config = dict(
    num_hidden_layers=8,
    moe_layers=[1, 2, 3, 4, 5, 6, 7],
    vocab_size=10257,
    norm_place='pre',
    attn_scale=0.102,
    parallel_block=False,
    init_std_o=0.0567,
    beta2=0.99,
    max_grad_norm=1.0,
    warmup_steps=200,
    decay_shape='linear',
    max_steps=4879,
    dataset='wikipedia_en',
)
Below are experts of layer 4 (counted from 0) of a mixture-of-experts language model. Rows are named router (the router's row for the expert), gate (a neuron's input weights, with its number), up (a neuron's input weights, with its number) and show model dimensions 0-191. Each number is 50 + 10 x the weight over its row's rms, rounded and kept within 0 to 99.
After each expert's rows: a language model's description of what the expert responds to. This comes from a sample of Wikipedia text that the model never trained on.

# expert 16
router:48 48 40 52 46 50 65 25 52 42 60 55 53 45 59 56 77 65 57 46 70 42 47 56 63 45 41 52 49 52 53 56 52 49 51 48 59 55 63 54 45 42 49 52 51 48 46 46 48 42 56 53 35 38 65 62 50 48 50 56 49 44 30 50 32 48 57 59 51 46 62 42 37 45 49 64 40 46 28 56 34 49 58 57 54 59 54 36 43 49 46 58 40 51 60 49 41 49 64 57 56 48 39 35 62 55 63 54 51 53 66 48 41 64 56 38 50 42 68 53 57 41 28 38 52 30 42 49 43 29 53 64 39 49 51 55 55 59 68 61 29 35 45 61 47 29 69 67 81 46 35 50 46 58 64 51 60 63 60 50 57 26 47 52 48 53 48 35 63 52 32 62 51 41 68 55 50 52 54 48 47 55 44 50 68 44 52 50 29 47 58 49
gate0:43 51 43 53 54 41 50 50 59 45 58 53 30 50 60 52 58 66 57 45 36 53 57 62 52 42 63 39 41 48 37 42 56 56 54 42 58 41 48 54 40 56 42 52 56 52 50 45 65 39 46 33 46 42 45 32 56 49 45 52 46 69 22 60 52 64 52 47 57 34 54 72 59 41 59 72 49 44 53 53 42 76 44 42 48 47 48 50 52 63 78 35 56 63 60 30 51 33 64 57 53 53 63 50 55 53 54 59 59 55 46 29 39 50 45 67 46 46 64 37 71 50 53 35 49 48 34 51 48 46 53 33 49 60 46 48 51 48 55 57 48 31 54 48 47 53 50 40 51 34 30 38 54 56 46 54 64 62 33 43 73 34 32 43 45 53 51 47 58 35 54 68 74 54 68 41 52 40 42 49 59 52 50 50 56 55 54 54 41 44 62 34
up0:52 38 53 55 49 37 62 40 60 47 56 43 56 45 59 62 65 57 62 59 46 49 54 69 58 45 64 34 40 51 34 41 58 51 56 41 57 52 44 71 50 61 57 54 45 58 52 36 73 43 34 26 55 30 30 48 48 46 58 51 41 47 34 44 54 56 63 35 48 30 47 51 71 47 67 67 49 57 52 58 45 49 48 42 64 50 60 66 40 58 49 45 60 48 56 36 49 42 68 59 37 52 71 49 57 61 67 66 64 68 61 55 44 60 57 65 52 46 52 45 74 41 48 48 55 43 39 30 50 53 50 39 46 55 46 52 41 62 41 63 40 49 47 57 66 59 43 49 46 44 45 37 55 60 61 55 43 63 45 42 58 53 41 45 55 61 46 51 50 18 52 56 50 52 55 51 50 33 54 52 66 40 60 41 66 52 43 46 58 63 50 37
What it handles: Pipe separators between cells of sports, election and results tables, usually after numbers or percentages, plus semicolons and table symbols.

# expert 48
router:38 44 44 63 45 53 45 53 53 65 63 47 44 56 54 52 66 55 55 33 61 61 46 68 66 43 36 50 59 45 57 60 74 69 47 51 64 51 50 52 53 41 74 35 59 44 44 62 54 47 65 42 46 38 51 46 75 56 65 44 36 40 51 39 58 35 51 49 62 65 53 53 42 31 49 64 39 52 42 45 50 53 59 54 55 47 46 55 59 59 51 62 47 48 57 53 51 44 42 46 46 36 54 52 65 50 58 60 41 66 49 45 50 50 50 32 39 27 64 22 57 40 31 47 61 45 58 37 37 59 49 43 55 35 47 35 51 40 63 58 50 41 45 38 59 44 54 60 60 41 40 35 44 56 56 51 59 66 49 52 62 33 45 46 52 49 47 49 42 55 29 53 57 60 57 47 61 50 54 48 60 46 41 76 77 57 68 47 44 59 42 51
gate0:61 59 44 34 50 54 55 53 43 48 48 62 43 34 54 44 39 39 63 49 60 36 48 40 35 47 32 62 42 64 57 30 58 34 48 43 48 63 62 56 39 34 49 44 51 46 59 43 31 60 32 55 40 58 44 49 56 45 43 43 47 50 33 52 65 52 56 54 42 51 46 44 37 49 51 39 31 42 31 52 29 42 62 46 30 54 48 58 32 40 36 43 63 56 57 39 55 60 51 49 48 69 43 43 50 56 43 33 53 51 49 38 65 59 44 47 60 55 72 64 63 54 67 47 65 53 55 47 51 62 51 45 50 44 41 47 39 75 38 65 59 71 53 48 42 59 50 54 42 34 65 55 43 24 48 50 33 40 58 48 42 49 31 61 66 54 36 55 40 47 37 58 48 52 40 60 65 58 56 48 33 48 53 54 53 42 45 51 52 44 60 58
up0:61 46 52 55 34 46 40 43 43 44 44 49 53 33 56 62 62 44 55 43 32 45 64 41 43 50 59 45 54 54 42 52 51 52 61 56 53 54 55 44 50 59 32 53 56 54 55 71 43 33 72 58 48 45 64 78 55 48 53 63 51 79 74 51 45 53 60 45 46 42 47 52 59 59 54 48 62 66 56 47 53 55 31 42 55 38 49 47 47 57 60 52 42 53 38 59 43 46 65 44 40 43 54 64 57 35 70 46 44 57 47 56 40 46 46 58 51 57 48 45 36 73 67 43 34 55 59 44 62 41 40 48 39 62 66 61 53 43 58 56 59 55 60 52 61 41 54 45 34 40 51 66 61 54 56 61 54 52 41 43 65 44 53 47 38 42 42 50 50 45 42 62 52 53 55 56 35 50 16 71 45 52 80 56 43 52 53 63 37 61 43 41
What it handles: Country, nationality and place names, often after the or in, such as United States, American, France, China, North Carolina.

# expert 20
router:53 44 46 47 54 58 52 15 60 40 68 51 44 50 62 53 50 54 59 48 63 56 48 60 53 47 49 39 54 64 58 57 54 61 51 64 66 65 49 49 27 47 44 42 43 55 35 50 45 33 68 46 37 35 64 39 50 50 58 66 49 34 49 42 51 56 64 58 48 51 56 47 38 39 47 51 42 24 20 54 43 68 44 55 43 55 61 37 42 47 36 56 49 51 58 52 40 49 46 43 60 47 44 38 61 51 57 43 45 47 59 52 36 65 47 46 44 58 54 57 47 37 21 45 47 33 57 36 47 46 53 59 39 49 64 44 41 51 73 63 42 31 59 62 51 50 63 62 61 44 26 52 38 49 67 43 47 48 54 58 60 34 44 48 50 45 43 41 66 72 40 64 50 40 51 57 46 48 64 48 45 46 51 50 68 47 49 60 38 53 51 55
gate0:60 48 40 62 66 33 38 53 39 39 42 46 56 64 56 57 49 79 50 49 37 71 34 58 56 38 55 49 31 57 56 44 61 64 50 49 45 64 39 74 52 43 60 44 55 49 57 56 45 65 41 40 64 46 46 46 58 47 43 27 58 29 51 53 47 50 35 45 56 48 52 50 44 41 44 66 32 53 48 40 41 54 51 58 49 48 59 40 44 47 55 62 48 53 68 45 32 54 51 34 57 56 64 43 55 48 39 52 43 50 41 51 53 42 44 68 56 61 59 65 60 48 49 52 48 58 59 56 35 38 54 54 45 50 50 58 57 51 70 53 47 55 39 43 53 30 55 27 33 53 54 39 59 37 48 43 71 53 46 44 49 34 43 36 38 57 51 48 46 39 55 46 65 50 28 67 46 38 49 62 67 38 66 42 64 60 57 43 38 34 60 55
up0:54 52 66 27 38 54 54 50 58 55 46 50 37 43 49 46 53 36 54 63 56 31 64 28 44 57 55 49 53 43 47 52 40 43 56 56 52 41 55 34 44 47 29 40 49 34 51 45 40 36 43 51 39 62 45 49 40 52 45 63 46 60 37 76 59 58 57 57 46 56 49 54 56 51 62 45 45 53 49 55 52 44 52 45 57 56 43 47 53 48 63 56 54 52 49 37 65 57 41 68 69 58 49 42 37 42 59 59 51 51 47 71 56 54 72 36 49 30 40 49 43 68 27 33 64 44 52 54 70 55 60 56 63 46 47 49 33 44 56 44 55 61 63 48 35 61 38 55 62 52 50 50 50 77 51 48 38 67 50 52 51 72 50 63 46 35 61 53 53 63 49 53 33 51 74 30 35 41 33 45 50 54 45 49 33 51 51 58 56 54 61 58
What it handles: Pipe separators between table cells, mostly after names, dates or places, plus semicolons, closing parentheses and colons in lists.

# expert 41
router:50 44 40 53 50 58 52 16 49 63 60 36 49 54 70 49 60 54 37 41 34 35 61 54 63 54 40 42 64 53 50 45 51 60 50 60 56 60 57 68 47 40 68 52 43 53 45 62 43 41 46 52 40 52 51 44 55 54 53 58 43 52 42 43 33 56 66 48 44 47 64 53 40 47 56 38 36 47 46 51 52 59 48 78 65 50 52 61 42 63 35 61 59 58 51 68 41 56 56 53 56 49 41 43 56 41 39 46 39 58 62 53 53 59 50 52 40 67 54 49 34 53 51 57 48 42 52 42 43 39 66 58 49 34 59 51 67 60 66 71 50 63 63 45 46 52 40 49 57 43 46 64 45 50 69 53 43 60 58 42 78 23 42 42 41 62 50 38 51 56 55 38 72 67 46 48 58 23 57 45 50 56 46 56 64 54 39 56 55 60 62 58
gate0:50 50 39 48 67 66 56 49 53 56 54 45 51 59 47 34 58 53 50 52 43 58 52 49 42 48 40 54 55 32 61 59 55 59 58 53 32 51 50 56 52 41 39 42 57 47 64 81 46 57 53 40 44 50 57 47 57 57 54 34 25 59 49 31 48 61 58 55 50 40 61 42 58 72 50 59 40 45 40 54 28 52 33 36 60 48 52 40 56 37 55 60 50 49 62 25 55 42 43 36 38 50 50 58 47 40 31 51 47 67 74 55 53 47 22 48 60 50 38 38 50 66 44 33 49 51 40 43 70 55 30 50 70 39 48 54 56 34 54 62 53 46 58 65 46 66 46 55 52 29 55 53 51 52 52 57 56 40 50 61 53 58 52 60 41 42 44 56 59 40 47 56 51 58 39 34 51 57 43 50 60 64 52 52 37 57 26 58 49 59 51 67
up0:38 50 53 63 42 48 51 49 57 45 50 58 38 43 45 64 45 55 53 41 48 59 54 40 65 49 63 53 50 37 28 41 31 48 28 52 41 60 38 53 26 51 66 48 38 43 58 30 70 33 62 67 55 58 45 58 52 42 69 39 45 54 40 45 44 48 48 52 64 57 44 49 42 63 46 55 39 50 68 46 63 43 50 48 40 54 35 70 56 38 63 58 52 33 65 57 46 61 52 60 75 41 44 35 44 47 65 52 44 28 45 50 54 52 68 48 65 51 51 33 54 40 62 47 62 53 46 53 46 65 34 43 59 64 61 46 39 69 50 60 50 52 48 49 51 51 60 49 40 48 30 45 50 40 65 64 47 37 59 57 37 55 59 46 52 70 47 47 55 43 59 57 45 48 54 55 58 73 57 37 57 44 31 46 47 46 64 60 62 58 46 50
What it handles: Middle pieces of transliterated South Asian, Slavic or Central European names, like gh, kh, zh, č, ag in Devanagari, Fatehpur, Singh.

# expert 52
router:45 53 34 49 26 79 66 41 59 60 49 50 43 56 57 47 55 46 37 54 62 67 60 51 52 62 48 47 45 61 59 54 47 47 32 67 58 56 46 54 42 38 40 43 40 65 35 40 55 41 44 46 46 52 52 68 46 66 44 59 41 53 49 37 49 42 53 44 41 60 66 40 55 42 56 62 44 48 39 52 42 56 53 54 61 55 54 65 45 56 37 59 55 53 52 56 56 81 41 40 46 43 41 40 69 50 33 49 64 57 54 39 52 69 43 32 47 38 45 41 53 48 51 28 46 41 52 60 48 63 56 62 56 29 44 41 50 54 67 62 47 53 39 53 43 60 48 60 46 34 33 52 53 36 58 65 65 45 60 49 54 28 45 59 55 44 59 33 53 41 39 56 51 50 45 51 57 37 58 54 53 57 57 80 70 65 56 49 55 55 55 45
gate0:46 48 58 46 33 33 57 55 57 45 31 36 45 49 38 46 61 87 46 28 64 60 57 25 50 68 52 52 40 49 63 48 49 53 62 55 47 46 63 52 48 58 60 44 33 79 43 66 39 37 61 34 60 28 59 35 59 57 45 59 31 58 38 46 45 43 52 51 49 44 53 59 48 55 47 40 54 56 38 43 42 57 62 41 45 38 49 49 37 50 49 46 66 54 53 54 53 61 34 44 39 57 51 69 56 50 62 45 45 42 56 48 48 47 32 47 51 26 29 40 42 49 53 42 68 61 47 50 34 52 43 57 56 44 63 60 47 53 60 51 38 65 66 36 54 40 46 39 55 63 65 59 42 47 55 54 55 46 54 49 52 62 43 47 37 56 43 38 42 46 50 48 38 57 38 36 53 50 70 44 49 50 52 32 56 48 58 58 52 44 46 47
up0:59 47 40 39 44 53 33 58 60 49 61 51 44 49 64 49 66 64 59 65 35 45 63 46 48 41 53 36 36 58 45 44 57 59 53 42 60 59 54 44 60 53 59 63 45 46 47 60 41 35 36 42 68 66 42 37 47 61 57 40 61 40 67 39 54 56 41 45 66 44 36 38 37 54 43 46 46 61 63 47 48 40 49 76 64 29 51 43 53 51 53 56 65 57 64 54 40 59 48 65 55 33 70 52 63 57 48 44 65 50 52 51 62 58 70 50 36 39 65 50 59 43 57 64 50 49 56 53 46 46 52 57 57 53 63 51 31 52 37 54 60 53 57 59 58 72 48 47 32 47 53 63 59 50 48 51 35 65 55 53 54 38 45 49 63 45 25 47 42 42 48 61 59 57 62 52 71 61 52 57 61 42 47 56 30 55 46 53 57 47 78 58
What it handles: Prepositions and conjunctions joining name parts or phrases, mainly of and by: Department of, Member of Parliament, presented by, featuring.

# expert 42
router:42 54 35 41 38 61 46 40 54 43 68 54 50 57 50 57 35 68 48 41 41 52 62 45 45 45 35 56 35 51 48 48 62 58 53 67 60 61 63 73 42 34 38 51 49 59 36 37 49 37 43 42 44 21 47 54 65 54 50 48 44 60 47 36 44 61 56 51 55 70 60 46 56 34 50 50 47 38 54 56 45 62 63 47 59 57 29 43 47 53 58 57 42 58 51 51 54 54 53 46 40 38 55 24 43 50 55 65 42 73 45 54 52 53 57 46 53 39 54 50 36 46 47 60 46 38 54 36 49 33 45 69 50 34 53 24 61 52 65 58 53 64 52 50 54 55 49 61 63 54 40 49 55 47 56 57 38 60 54 48 60 59 41 55 48 44 72 36 76 47 35 45 73 42 43 50 43 62 54 50 41 67 51 61 56 52 63 38 58 57 63 55
gate0:47 55 38 45 46 63 53 49 44 41 35 53 54 45 49 44 55 50 64 55 57 61 52 58 39 62 64 47 69 49 39 45 63 65 57 42 68 53 27 67 43 48 35 44 55 62 62 60 48 45 61 54 46 50 49 43 58 53 57 39 50 66 62 45 86 62 41 44 58 55 55 28 70 45 43 45 61 56 58 54 54 33 50 58 60 53 51 61 60 54 58 59 45 43 52 68 38 68 50 43 45 43 32 74 57 57 55 50 34 19 40 54 48 35 38 43 67 54 55 57 36 57 53 52 52 56 57 50 47 42 52 60 42 54 55 32 51 55 48 33 54 64 45 41 58 69 70 41 48 51 59 57 54 38 54 38 40 44 37 46 50 67 52 47 70 43 46 52 58 55 37 52 52 47 52 49 61 52 59 51 52 54 45 51 51 75 62 53 39 36 50 56
up0:52 50 50 37 51 25 59 63 35 53 41 52 55 43 41 48 54 47 32 53 60 44 46 65 40 65 50 50 63 44 36 39 67 37 22 49 35 58 44 42 45 68 48 46 50 37 39 57 59 54 52 48 47 48 47 44 65 58 50 53 47 62 58 61 50 51 49 47 62 52 66 38 51 60 47 41 43 43 60 50 62 55 46 49 51 49 31 30 43 46 44 47 42 34 47 50 42 34 77 58 47 36 54 65 46 42 49 38 62 25 42 34 53 61 38 56 56 47 50 48 46 43 54 66 64 49 55 45 52 35 39 60 50 46 60 59 60 53 53 33 55 62 70 70 46 54 64 45 54 45 78 45 65 48 45 32 49 43 46 49 60 44 47 54 37 46 47 73 48 48 40 51 53 49 75 36 55 64 55 57 65 43 50 69 64 46 54 50 54 42 55 50
What it handles: Clause-linking words and subject pronouns starting a new clause, such as and, that, which, who, he, she.

# expert 39
router:47 55 34 43 48 49 58 43 51 72 51 41 42 49 43 51 60 69 41 34 63 62 55 58 45 40 56 56 60 56 55 65 61 43 41 57 46 50 44 63 52 47 62 49 43 59 44 56 40 43 65 40 30 41 53 66 54 57 55 50 50 29 46 45 56 65 58 45 42 71 68 37 54 50 55 59 37 33 34 43 51 38 60 47 49 49 54 55 53 66 53 62 69 44 45 51 44 54 44 34 50 41 50 33 53 36 45 56 45 55 51 65 60 49 66 35 32 34 53 52 49 46 43 32 46 51 61 57 31 59 70 53 58 44 50 46 45 49 56 60 31 48 62 54 41 35 62 59 56 28 45 47 42 57 57 44 56 62 60 59 67 45 44 51 64 38 63 48 51 59 41 62 60 35 61 48 60 58 54 74 54 38 53 66 68 57 66 36 36 51 41 46
gate0:61 50 65 63 40 56 46 63 46 43 55 49 57 54 65 49 44 52 49 45 40 43 69 37 60 50 31 40 45 53 37 39 73 55 40 49 51 68 42 49 56 46 45 57 44 32 40 38 57 52 56 50 60 36 63 35 33 37 40 39 53 44 69 43 52 61 72 66 49 36 41 46 55 34 52 54 43 58 62 46 56 61 65 43 34 43 45 34 59 63 59 28 32 63 66 40 52 41 56 65 41 60 53 47 69 40 38 45 47 49 41 44 56 47 49 40 49 48 57 46 51 46 51 40 48 52 52 63 63 48 44 38 60 61 58 51 45 46 54 72 57 40 45 38 50 49 56 44 45 51 49 54 40 47 51 35 53 27 64 30 55 53 45 64 43 72 63 42 57 40 43 39 46 41 58 53 42 46 46 56 52 54 50 74 58 38 45 48 48 24 51 44
up0:49 59 36 63 45 47 46 55 37 48 48 58 40 54 38 52 43 39 56 41 56 39 56 38 60 64 40 38 54 48 36 45 49 57 51 51 46 44 46 58 72 47 53 47 60 32 45 44 68 56 60 47 52 68 46 36 59 57 42 44 37 55 53 48 60 59 50 57 67 44 44 47 49 36 54 68 38 56 57 45 56 58 64 50 52 53 33 52 55 44 45 44 50 60 34 37 49 43 39 46 49 47 41 46 37 49 56 50 58 58 53 61 75 57 69 43 40 51 50 39 48 64 63 54 36 33 47 50 35 41 49 54 56 69 56 57 43 71 55 56 57 62 41 51 61 56 59 51 58 59 57 40 26 59 67 35 42 48 52 51 49 32 53 36 64 39 60 41 71 59 43 27 48 47 77 43 42 56 70 52 53 53 39 54 38 39 41 60 47 21 57 32
What it handles: Common first names and name endings such as -ton, -ley, -ford, -son, -dale, often in tables or lists, such as Robert, Hampton.

# expert 30
router:55 65 50 43 52 55 45 38 53 46 62 50 52 54 59 52 61 59 37 45 53 62 56 62 47 45 40 49 72 44 60 47 63 59 41 54 56 68 63 58 46 40 67 49 51 56 49 51 63 48 53 43 48 29 62 37 42 48 51 54 34 46 48 40 36 48 50 46 63 73 60 29 43 48 41 55 54 42 43 46 54 53 68 43 46 63 52 68 47 61 54 50 47 53 53 60 58 72 33 47 41 32 52 44 64 47 41 44 34 74 51 55 51 41 46 44 51 42 54 44 42 55 48 33 47 49 67 43 47 46 57 71 54 23 33 31 58 50 49 57 20 52 48 40 53 40 53 60 62 32 40 52 56 38 62 54 51 67 43 43 55 48 43 48 53 63 54 23 68 50 35 61 54 48 40 45 45 50 45 52 50 45 52 42 59 47 55 41 23 66 52 48
gate0:40 71 56 55 54 51 46 57 34 40 47 41 35 63 58 63 64 45 55 45 64 47 50 47 57 63 53 48 44 44 40 60 63 41 68 31 55 68 58 47 34 57 18 44 48 55 39 47 54 57 56 58 54 53 41 45 42 54 26 54 52 42 50 51 46 63 51 39 55 49 52 54 44 50 48 54 68 50 55 57 37 34 56 46 44 58 36 44 66 51 60 49 61 56 54 58 56 58 47 49 63 62 38 56 60 52 52 46 61 43 45 53 54 54 49 54 51 48 40 53 49 58 64 46 51 50 62 51 50 41 69 42 44 42 63 59 43 38 40 36 64 43 44 53 41 44 47 40 30 39 46 50 50 58 49 47 62 67 59 42 42 29 49 51 63 65 39 36 57 69 58 67 58 23 34 65 50 47 47 68 52 58 52 54 44 15 52 56 56 57 69 63
up0:62 49 65 57 32 53 57 46 49 53 48 60 59 56 66 36 41 57 35 28 63 56 39 53 43 43 48 55 54 48 49 52 30 52 53 48 56 52 41 48 57 46 65 45 50 36 40 66 35 67 72 38 52 32 53 54 51 51 42 61 77 44 46 57 45 48 39 63 48 35 46 50 58 52 49 43 54 61 38 64 53 53 55 18 49 39 34 45 45 62 46 51 48 71 51 43 31 63 72 58 45 46 55 62 56 38 49 42 40 58 51 63 44 53 40 45 57 49 57 53 43 44 37 53 52 51 32 34 64 59 22 60 43 55 44 56 49 39 80 54 28 36 44 61 48 55 58 46 46 39 48 49 45 55 33 49 46 49 42 51 73 56 44 35 46 41 49 53 46 49 40 37 51 67 56 47 55 52 49 56 69 47 53 53 48 52 46 57 50 37 44 46
What it handles: Articles and possessive determiners before a noun phrase, often after a preposition, such as the, his, its, 's.

# expert 11
router:30 38 42 50 50 58 58 50 54 54 64 46 59 43 58 56 69 41 32 35 63 45 52 69 70 43 49 35 51 59 40 62 54 48 39 64 66 52 49 55 57 41 68 43 54 65 42 59 52 38 59 33 28 35 59 45 74 59 52 60 47 63 42 46 55 39 55 49 57 62 54 47 39 35 57 56 45 38 50 42 42 48 62 50 46 53 44 64 57 65 44 62 57 53 34 42 52 52 40 46 65 35 55 51 59 56 39 62 47 57 53 66 51 55 36 53 28 40 47 25 50 57 39 53 39 36 50 47 39 47 50 52 61 46 52 48 49 52 69 55 47 50 57 47 44 47 55 49 55 51 30 47 37 58 72 64 62 49 55 62 53 36 48 36 70 42 63 44 49 57 33 46 64 60 50 48 59 51 42 58 51 47 31 67 69 64 57 57 37 49 43 49
gate0:42 38 45 54 49 66 44 69 65 66 54 60 78 53 43 40 49 35 37 24 42 38 38 58 55 40 47 70 38 54 61 55 52 40 49 38 58 36 57 40 38 57 44 47 42 43 51 67 57 67 31 34 48 54 67 53 62 61 62 66 37 61 49 46 42 51 55 60 32 58 61 60 45 60 57 47 40 31 52 46 49 42 54 46 44 38 65 46 54 47 55 57 56 62 53 34 53 47 51 51 64 57 51 42 49 59 57 41 58 61 57 61 62 56 55 40 53 58 47 32 59 50 53 49 49 53 45 40 38 47 32 54 50 49 42 58 38 47 39 51 31 63 49 45 49 36 38 36 43 59 59 71 58 49 56 35 45 41 51 67 67 43 39 52 71 38 50 56 34 63 45 50 50 49 52 48 66 55 34 56 45 38 44 44 65 36 37 50 50 40 41 47
up0:40 39 44 57 39 62 50 57 51 54 50 63 59 62 48 55 66 33 45 29 47 58 50 59 52 51 30 76 44 66 51 58 49 57 61 56 50 22 64 41 49 49 53 39 58 43 54 71 61 80 50 50 49 36 35 49 54 45 50 52 46 62 56 52 44 60 44 54 43 52 51 53 53 51 60 58 56 34 59 54 27 47 61 48 49 56 56 32 50 48 47 43 50 57 43 48 51 51 54 55 58 56 50 53 40 54 46 44 54 44 34 55 49 53 56 48 53 60 44 53 57 51 55 40 46 52 42 36 37 50 42 31 45 59 37 51 45 55 40 37 33 48 47 38 36 49 33 42 46 72 57 71 84 52 46 39 52 46 48 44 59 50 37 56 62 50 53 56 45 50 59 49 73 42 42 46 52 56 55 45 43 60 41 48 78 23 46 51 23 38 55 47
What it handles: First token of a table cell or list item after a pipe or dash, such as football positions MF, DF, FW, results Win/Loss, years, party names.

# expert 49
router:53 62 46 39 57 50 45 35 66 46 61 49 52 57 58 49 63 55 43 52 41 60 53 58 48 43 42 54 62 64 54 46 50 63 51 61 60 58 61 47 46 36 72 49 51 61 37 53 55 43 53 51 44 33 61 42 44 50 56 64 33 45 51 39 40 43 40 42 56 71 55 27 38 37 31 47 52 38 34 48 59 49 67 47 55 69 61 53 39 60 39 56 52 63 62 58 59 76 36 43 45 40 50 44 68 44 48 49 43 63 48 58 42 38 41 37 60 49 47 42 43 60 47 51 56 47 68 33 34 51 64 60 47 35 37 27 51 49 53 56 32 36 56 41 46 48 59 56 58 34 44 49 51 43 61 57 50 62 43 48 51 46 52 45 69 60 41 16 59 52 38 56 66 48 46 51 57 35 48 49 61 61 46 38 54 50 57 41 31 66 46 57
gate0:45 57 57 46 51 67 58 50 52 61 59 41 50 35 55 36 60 53 49 42 56 44 30 53 36 72 54 53 49 48 51 30 44 60 50 59 39 66 52 57 47 41 38 55 47 56 69 47 34 60 65 53 59 37 64 51 65 47 54 39 56 44 32 59 58 56 35 45 52 29 49 64 64 40 46 49 44 52 46 37 34 35 55 46 52 48 32 37 40 51 60 47 53 84 45 52 47 51 36 59 30 51 68 60 56 48 37 67 47 48 48 63 49 57 47 63 46 48 39 47 46 36 54 62 61 50 37 43 52 53 55 46 46 50 53 55 43 64 42 51 62 50 65 60 56 32 56 35 71 45 53 41 46 59 41 37 52 49 36 45 64 41 51 37 56 61 42 47 47 55 56 48 51 28 48 49 37 43 38 54 51 49 42 62 48 48 47 40 60 35 45 82
up0:46 63 51 44 51 63 47 47 62 63 48 56 62 28 63 43 37 65 49 36 46 46 50 67 37 59 53 60 46 51 35 32 30 62 47 48 51 66 47 60 48 58 44 40 35 60 53 58 61 30 45 52 53 35 54 65 53 46 46 52 54 53 37 59 58 66 48 44 40 40 37 58 55 51 52 60 43 72 38 32 34 45 67 44 57 59 50 51 36 51 44 45 48 72 59 57 51 51 44 49 39 49 60 49 65 51 36 55 52 53 55 74 35 49 44 58 43 42 41 54 48 57 47 56 49 40 56 42 49 37 48 40 66 51 64 51 40 58 48 40 58 56 55 44 57 51 70 57 64 34 46 53 57 48 44 46 57 66 39 49 49 64 46 60 49 46 18 33 66 56 68 54 59 39 30 55 45 47 52 73 41 38 46 57 44 43 51 36 59 55 41 65
What it handles: Articles and possessive determiners before a noun phrase, mostly the and a, also his, its, their, another.

# expert 60
router:46 64 37 55 21 69 50 44 50 56 51 50 40 55 64 36 50 47 51 50 43 58 64 41 68 67 60 65 41 48 50 46 65 66 59 60 70 53 57 62 49 34 51 37 47 61 50 54 50 42 45 37 52 41 57 55 43 63 45 41 32 48 53 36 47 39 47 33 54 59 60 49 41 41 47 64 51 44 40 36 43 70 43 61 54 57 67 53 49 60 36 53 49 56 52 54 37 62 59 53 61 44 39 33 80 58 40 51 57 72 58 51 45 49 56 42 61 38 46 26 61 55 42 28 40 41 62 55 48 51 37 59 64 42 46 46 51 62 64 60 42 41 43 52 48 48 52 58 68 50 42 55 41 52 46 62 63 43 60 57 58 41 37 44 52 49 54 21 48 42 51 64 54 43 50 43 55 32 47 46 43 46 39 56 67 48 56 58 38 46 60 44
gate0:48 61 54 49 64 44 44 59 39 54 68 63 50 58 48 58 62 68 53 53 65 54 59 54 51 48 49 63 51 43 49 35 51 52 50 51 58 41 50 66 52 38 49 53 42 46 55 54 43 68 53 35 59 63 50 47 39 62 57 49 60 53 29 56 51 40 45 44 54 56 52 41 72 44 37 51 34 36 38 40 38 70 48 58 53 28 46 40 32 43 53 55 44 34 53 40 53 51 53 51 44 44 30 46 41 34 57 48 43 50 54 48 61 53 57 64 51 57 55 51 63 62 63 45 57 66 30 43 47 48 59 50 37 42 49 54 52 47 61 46 78 58 55 53 48 67 35 45 60 50 34 33 37 41 44 51 35 33 52 52 34 44 32 57 58 43 44 35 61 65 47 42 55 69 43 63 57 64 50 67 38 59 68 57 74 56 62 37 41 56 51 41
up0:53 49 44 31 64 40 56 39 65 49 53 61 44 37 42 58 37 41 53 29 58 63 36 32 46 37 55 50 43 72 50 66 53 48 64 57 37 59 44 44 55 39 54 53 49 47 49 53 41 67 29 47 69 53 43 58 59 52 62 40 48 41 53 57 61 42 54 43 48 54 57 54 41 55 54 54 43 55 46 51 37 51 33 55 75 47 40 51 41 39 59 42 37 51 40 48 54 58 63 61 55 60 69 43 54 24 65 51 63 60 46 38 67 59 64 54 42 47 59 45 57 35 51 67 46 54 43 56 58 53 55 59 52 64 52 39 67 51 60 56 62 49 63 73 62 34 49 53 39 60 47 63 54 48 59 49 40 56 60 45 58 58 36 61 51 60 38 45 60 57 47 45 27 63 46 40 18 45 52 56 57 62 46 39 41 55 50 62 53 56 39 46
What it handles: Prepositions following a noun, adjective or verb they depend on, such as part of, proud of, ordained to, between.

# expert 44
router:44 54 49 53 52 60 58 53 43 50 63 50 45 51 64 53 46 54 33 32 51 73 61 78 45 44 58 41 53 62 49 48 57 39 26 54 53 56 72 53 45 42 47 50 57 33 57 48 50 42 69 51 38 34 58 55 55 58 69 50 46 33 51 52 37 62 58 55 59 56 70 48 28 47 55 59 29 43 40 29 48 50 67 61 60 66 38 73 46 59 49 73 46 54 45 63 48 58 56 50 46 53 39 36 52 56 66 41 54 54 57 62 51 64 46 33 54 42 58 37 52 45 57 41 31 52 60 61 39 45 62 59 58 44 47 43 48 34 56 54 48 59 63 65 52 31 46 55 66 52 43 47 55 52 58 58 45 61 58 55 51 48 51 42 46 56 47 39 50 44 46 51 45 52 56 52 65 48 37 64 30 56 28 54 45 62 62 58 32 46 46 53
gate0:72 67 55 50 60 51 37 35 44 59 58 57 56 46 35 59 49 57 48 58 43 41 54 32 54 54 69 40 52 58 64 73 61 36 41 56 41 33 51 34 54 41 48 51 47 66 47 27 30 52 68 55 52 37 59 47 34 62 44 47 40 49 53 64 57 40 44 57 58 52 62 43 53 46 57 50 59 40 41 36 47 50 50 26 37 49 48 55 49 46 54 65 50 57 35 30 40 49 63 53 44 48 42 39 55 48 54 37 50 72 57 53 59 35 48 74 47 61 44 45 45 50 42 37 55 50 29 41 46 57 59 38 40 27 52 63 37 46 53 36 42 55 33 62 53 61 44 42 59 37 52 47 60 43 52 48 45 49 50 59 66 49 60 35 45 64 42 48 50 34 45 51 47 49 49 58 72 41 66 40 50 56 46 34 39 63 65 41 47 55 52 59
up0:51 36 46 57 43 55 45 47 65 58 58 44 60 44 38 49 64 46 69 48 32 50 29 39 38 49 57 48 36 51 56 55 45 57 53 66 52 53 33 43 61 60 41 48 56 53 51 67 49 53 60 48 45 65 52 29 42 38 47 50 48 54 45 43 48 56 58 34 56 52 27 51 56 58 54 24 45 58 33 52 49 52 33 63 73 37 59 43 70 49 33 62 43 54 45 51 48 63 43 41 48 69 67 34 63 35 52 48 42 56 40 40 59 52 63 41 34 49 51 51 49 51 63 66 38 45 50 47 64 61 50 48 47 49 53 43 45 35 62 61 18 51 59 63 46 52 48 44 51 67 51 55 48 54 48 48 51 47 45 52 36 42 74 41 50 53 41 63 54 41 40 54 46 67 39 38 53 47 56 30 68 58 52 56 64 68 62 47 41 44 58 46
What it handles: Ordinal suffixes after numbers (13th, 16th, 2nd, 3rd) and middle pieces of split words or names, e.g. B-av-ure.